From a checkpoint of a small mixture-of-experts model trained on Wikipedia: 219M tokens.
Below are experts of layer 9 (counted from 0) of a mixture-of-experts language model. Rows are named router (the router's row for the expert), up (a neuron's input weights, with its number) and show model dimensions 256-287. Each number is 128 + 32 x the weight over its row's rms, rounded and kept within 0 to 255. Numbers have three digits each.
After each expert's rows: "gets" lists some tokens that make up at least twice as much of what it gets as of all text. This comes from a sample of Wikipedia text that the model never trained on. Tokens count by the router's weight.

# expert 25
router:094154146106097115090123102141167145139125120170161152094104081109093128066118182118200165130127
up0:113082073094116193112158109124137131152119160159143125143181213110119114167151132099097138111072
up1:078130123103164129132117063134145077127145149179078145139099117126124111120142108138097158120138
up2:136109081123112101122146102203119126118125161044126149096070218135091107145152141129162088116124
up3:095186161139107134092210113196122088124178149160134118144102078137127120183112110105139193113132
up4:189125119098125122160078116102125138155155070098152122118112112141131185134160166145118131118098
up5:155116156087108199117117158079130177118137121133152091144198125129117109151136183147103145111131
up6:092135090099103110109201124074133148179199128092171110082114127173141151116091129128141167172113
up7:098142090175130113143118097151140124074147114117072110097181135201138119115101123127180155170116
up8:056062117128064153148156118177168143127141178120139111128140102125145111122137100113127189108116
up9:068070042117096111159103068048120128127131136112070098164137157117180103173127088141150119071134
up10:139146086186162151124155180129128145142169156123112157170114175178131081091137125170142128108161
up11:167084123114201135089148170158104104118098094164147122072112120071083146200120029089148117127181
gets: "| ", "is ", "to ", "was ", ", ", "- "

# expert 61
router:102102171147115099096120125155067138149126106103128132131076108106106111165097162146073101167163
up0:148091073133171155115155109131153136175165117156145159154106134106093119187100136133124141073132
up1:054113124142143142139102087159118107153144088152137160082112117104116190137133117153116143150136
up2:135095112131120128124196121166110084163106145142108107133110159142062147105184127138089110094073
up3:115137139133050086057162113178099142123157106123173130093094111130114080166110144084157166144152
up4:136103096114073112172091149095124122139167118074150143118089124095149178156165163152120133147139
up5:110125104126088141102154117090127138136126115149137108111199175141130124110173190121102170029126
up6:170102111107120149103177107092132112159143120123147160063154072170141147160151104135154122161101
up7:171078117160082046147161158117145179083170127175108118058177121122129217107094130114151169111110
up8:103150092092102139109119101172101157132203144130100124174183125133156112110091191120115120155118
up9:109127072176124090101174118103082127162105165146099150117180161123150099156131102151117109126124
up10:073170130158196189142134142107115084181130142098073125189143166107142108111097176158147167141137
up11:126090142145139112098134145136100092107172163156145092174075133035121152200147116104144115159136
gets: "The ", "Sh", "|", "R", "d", "H"

# expert 33
router:094187102132180189129144146106101196141102122078142093141113093157085123111160148111137106169127
up0:091095107104091184118194108118172106206138155166165143135172214132107134168177109121109157125083
up1:122122140137190144100147061094070091152119113166110072086107107110087148123132091128144159154147
up2:078141119127100124149123144128102096149146134086142120132020167113063137105147166099151076125166
up3:125138173129075147146167157148090126093087107080159147139085126134120101105145114130186165102131
up4:151129106129078142222038119128125092189163076059107099095097142127104110161168129139116205164116
up5:122146100097120136109157164118109188143133071121079112094121174130099132095154119122118123074127
up6:135067079105145098173172088077080098178121114090178183078098132135080155150119110096189133108142
up7:141186125130145101111145133134126136077158139183087124126154143174144123148122118102152162163155
up8:077140132117096136154150155144154153107138153094054132126162133130153061123146134137194181113171
up9:117127150128078162150064081071122166119150164106082176128089222129122112106144049075162093107133
up10:079179137163150166121151155137124126146102110145095179132120144118158085122147141157109164096129
up11:157139128125122140160168152163152083096145114151126121103042116135132171137122116103181114153185
gets: "of ", "by ", "with ", "in ", "to ", "for "

# expert 9
router:064100121150151135140107111183090171079186186158104120142121142087088086150167156133188144145102
up0:088108098098085128144140116107149164172166120136188140151189171096095130152150062153124154109093
up1:134158143160174168073099073158151122139180137120084090098121099124130117092191090143125147142125
up2:131142152114122143090153124156089103113114143104157128160068132142084124060132135166136136127134
up3:091117131135144148061194135112139127063167161151157180100103082097088142142128125101125193127176
up4:156113129180072113183070172100145114177141078095147134103132198171153108188126165180106180133131
up5:122115066135108184124132135087118154153170158078123104130163179105135089135182097161100095048117
up6:108077103107157138108205111090148153125177110120119185078117140156106162159111107125147072147167
up7:136121110151140141122187102140133180047141097186109113118187117216140163085148106146121195131129
up8:057134081125088176151133112163149112154185136130128121139158094108094101117108160156123135158176
up9:078068111143116121132130121131175110155138131144105134128117154151129126149133063096215160121133
up10:197128122195136186120096168108159097175124110089124083176178129116146139064114161110162153134138
up11:135101169138139118105188147097150142121173120183140101141072086137090151187174164129203120142145
gets: "\n\n", "\n", ". ", "ation ", "tion ", "- "

# expert 14
router:185074056218089152131128109189110161122151121121140140106145156146129096154121161171123121139154
up0:140110090120098131105161098150153149191108178136173092135168240147086079164119198120105183122133
up1:111117134176155107115105083131161120148110076147066085136090112080149179093139063122133130147131
up2:094148095124112161095109122125093126129123109075125103160073182145092174119191169169130149117132
up3:131175145131012118091183140172089187118153099133169150167016113117148042167111112080139122115110
up4:145147101143095114222104145114100101157185082077122119150125132119101156126134180123145203142121
up5:139127153074125180114119125095096157117122086075146113134164126148152127076130140135106126079156
up6:083127107097155112166204097063150141153164130096132150103143105203178143142088115077130129176110
up7:154129110102080066100191150152145120068163101144090105108177130180142161111127126121158178077144
up8:098140112110146071096147094178101102130168131174068142139143093145111074062154165151138119105100
up9:062116079117109104139116100063149105122054115141038121144153142156129062127125104126192139090139
up10:096194134168122153091099155121142096135121144115108122151116128109169090133146129162108139158117
up11:101114157087156133110157150146128118107136127178081058130121120081104141175142148083183110174159
gets: "\n", " ", "8 ", "0 ", "6 ", "2 "

# expert 4
router:162154168120147113081146113125112164086100125187134097161101065145108075108225140102101103187126
up0:091154095086117200094189105120155111157139113131134102167125143176182089185105157119091125087135
up1:102133112104176104081086069099100103218162047169095100118061100128104192126134097143107109152120
up2:132109062145146098086153134099116117112159165101169138188093131153045133136175150122143149113166
up3:085187137121100167095167154177127115095128127146153182099122142105089142150069072142160164078169
up4:135132153122132101188091125142205166130185115051117121150091133136095140176176146141130157110094
up5:125185099132122177032094168079128154120128152130144115102175147148130165106081129095127135088120
up6:091118053081118084196180128116154092129179114112142113060121168112098169122144142112126152106119
up7:140127086142091115094177129075141128096195129137133094104133112148166160113131141146112163133122
up8:043144109076120113176185210181117164126107108086092084128143135099166062092153179135171152176082
up9:060094134132078131111116079137109112167092149101137135181135124138091152175134064143169121085077
up10:096157093135137156160107133126174107168119129131138151152160159136141079108102107125127141155126
up11:134145151127152132144134207115087081086128125150137111144108096090126158174081096134158115119195
gets: ", ", "| ", "–", "and ", "his ", "."

# expert 10
router:125155139151171134091106097148096148141137157154128162126134141088119129114120156173103084134113
up0:098103109103152174088195089161124101156125162205100158100160167096120103125140135136094133126055
up1:140148101179150141121106072125147121128140069161104056126078146143138162106112054126167135100109
up2:121139074130185111109145160142158081131062139096130145171075165108058080120152166125130110109051
up3:097082160105062117097202111135107184112170189165107179142069105116113064149121111147162166201127
up4:163149114131125097143110148127152091137182133101182092135107151137082105188125168144190132141131
up5:097189100098137142103068106129134147158139103077149106109184139137113122079123074074106156087126
up6:104111105120202091138178131121136138170140127072145125141095131167077121125113161141178187165132
up7:176140131151129092097130131176106184089133109152131130119154112150137125116167145137136173130116
up8:051124076099112150208142134149098115117115148141126131116163138182133080081119102125153167096131
up9:099124092140125143138126124115125105093075178140151122129184170106118147161166061123182155053192
up10:175159123146149172149124110159123090131127107080109120152145103088129114135087151163100126104158
up11:103089162089127130115131181122098122134171098147135113122160105076088174173152160088180146070157
gets: ". ", "| ", "which ", "to ", "). ", "would "

# expert 21
router:084116087137135130084144135150100196139098125114114134144178131161109084115181151118099136210137
up0:078075100130074168131169074135171133230124137185164126140131209117105141169135120127102188099078
up1:136105135148172126117106073079122080156116085180068072099075117077090122121116049197082165109092
up2:135089067115095092154155122145108031129160167080140119102096132118046063176162155125105104136136
up3:099170164127075105136214120099107131125130116144136130110025090113099108183131156133185168139121
up4:147111128146104070191112145086172091143193084081154075120092146151130150177145171133193185144133
up5:110086049125127145119176092127100140143123143146061100145157159110128169146126072142049167032155
up6:080133069111162092117173092071145099141160067106164150041118131158108132129084086092110096149142
up7:131140105157085091116159125131104129045156123186160134070181092141149153106096093136098155110128
up8:059106093153125106182152151196127136082153132072117135114151124138118080085111142060133185139152
up9:099081113119108090139096100125149141136126165136113151150132169176136093148143052076149146061161
up10:152150125138167134132124149143126088134120137087130127144146125078181131094099123159102133160165
up11:145144140105149087079153149162124110091110143139110060122073121114099130158147124093196105069146
gets: "\n\n", ". ", ", ", "\n", "that ", "). "

# expert 50
router:140110113121117126126091122081106083148148150126144074175115183094118082109128129087161164157103
up0:082092105076129136105167104104150134213095139131141117137168205118131161187129124147089166152110
up1:132101147086173137120105078169134109154127059179103097117106109130096108068119081159184159140080
up2:140140084143125165127179085142144120160145114065115127157078148136047124147143162180124111095159
up3:134156156096106100080181122169108140025157095103104131066086074100125149122172174099187163175092
up4:163139116102117080159115157125180074122200110111156113093103126120113106102182153090122155134154
up5:088117116082119179125098125084083158137102129088107095083155120143115166107122138137087164105094
up6:153142125085145138164190106117125127173110121093157182125106136206164166112132116123152124200150
up7:124175092195102116129160163161188111140162132211125147102177128173174179090133170156096155126133
up8:071080093123099089160090145167145141143135095116140084134111122071052086167142142152133115163133
up9:080115142145116121125117070129131119146072123108138090146156142123127111156129076136173116089093
up10:094182184142113174140129144163110095180126154097131128187139141104106118124095091242151118143117
up11:143134121064136119100118144137077100089157099151150068117101120062117126205119103112146097084156
gets: "an", "k", "er", "a", "ed", "ag"

# expert 56
router:180131115132090128101107168105117169147124109130143144068142149076142151083141090156142118133103
up0:120132145104106172132142119120175107171120120135129145138156207125147113133150123067133136073085
up1:152110122121152139159112049127052119160123083183129116065082184108111132089129054187117210130150
up2:171124108129141149093139148136090076130137163101134111117061124132033130099170146126146099157120
up3:115162156126111137101156139157150134084117068113156156088048059068124077154164076098163155090117
up4:136127137105114092155105131100192129136151091110121125157114115110138122131135211122147146144121
up5:090174073114151201073116138114107172157117083101108112084110178084152134130125119167068159082110
up6:083139110096180100149149154118154133164150156110156171073121157162166156110122100119093141122151
up7:098156104152075103107102136132102140112148072139103075135177099148170132093150150107130135117134
up8:127105121052092172139176147193094155115112169146075065104168088087108095112138136130102148107116
up9:097057090169124144149139128059125132171071150137055103140167114129162133147159111106159196104116
up10:103154143127181124109138176113142104154112091068168142185161159082178124088130184192096112107165
up11:135125145123124167115157123191112109069144128192134062128124065033131136147113139096187121176136
gets: ", ", "(", ") ", "\n", "), ", "\" "

# expert 60
router:142117151095114136154170135085165053148101138149156124119160117120109118190124096112075184129172
up0:083100104085114141155173107144159132155113133140181107128173132154108139179141150096081190177117
up1:109140158144171127111071072118093115123102094170116118064124099113117198128119067170131147124126
up2:139115109082145117115188128145130114152085114090151138121083129109075119110118145141118121129088
up3:099134143165067140089161125121099140062165101108170121122101077134108102122078118125136130137111
up4:102132162193108044188114126104194114142136068077135116154128200088137106179140155165186136153160
up5:100166104073117164121136162162154146130155071166143103128124124149134070097097106132146109051145
up6:123133083103148131146160095081122138232131136099168109083138133161147131138100086144129096177146
up7:144114128174135074134152121154117133127164133153079113105223094157181171149149100175151138109135
up8:093142140118132124153151121148114204105145147135135082105143100128146119135122149089163121110156
up9:047126087142152137141113104075154115110121110107096073112176178112121138144134053111111127116151
up10:129176116191166230163142193129134116154122100096143079156103145093177112113197124226146132191165
up11:161126157138151157173104141137091109116158139154119048122105113093104176124150139063177130076163
gets: "6", "0", "2", "9", "5", "4"

# expert 13
router:125138138145134132138121138187133121107120146128166181165130121117184077111181148084119131111071
up0:091120125111107241141154113102185068167124142165119125121133246152082146213165137130083104079076
up1:079128148120153152082122093158111109152105098154072101096159043124134125136111048139089193127148
up2:125119087134156142091110142111119111151159115075149105197021135113043116129181167164174143133098
up3:108141179119107136114175135120117158121125096145118169049085116122132115128123089119157177105119
up4:134117096131121045171118135089157153120204133124126113116101116122151164169164106089113181110156
up5:068145138149115166138090188134122190135133141132165093086119158134137149128144122129132156096082
up6:078038125112162134143197144103188137115158185119163134092197147098108123158122122143111141109135
up7:147137137098099136155159150146142169151110101125114142082168128185129160082123126130164166114162
up8:132114079096113150124159097173114163125140106148160145125128121138107111129109104141159149116132
up9:073068108134123148165172099101152156093121163103109109126144157128142112151170096104167138153162
up10:120209103176135170129113099092150103129102124141131130161146177147172097061168091146151210142099
up11:201141125121146138117119144151133110097137111196154086120090115109099161152180081128179130091164
gets: "(", "'", "ing ", "s ", "ers ", "Team "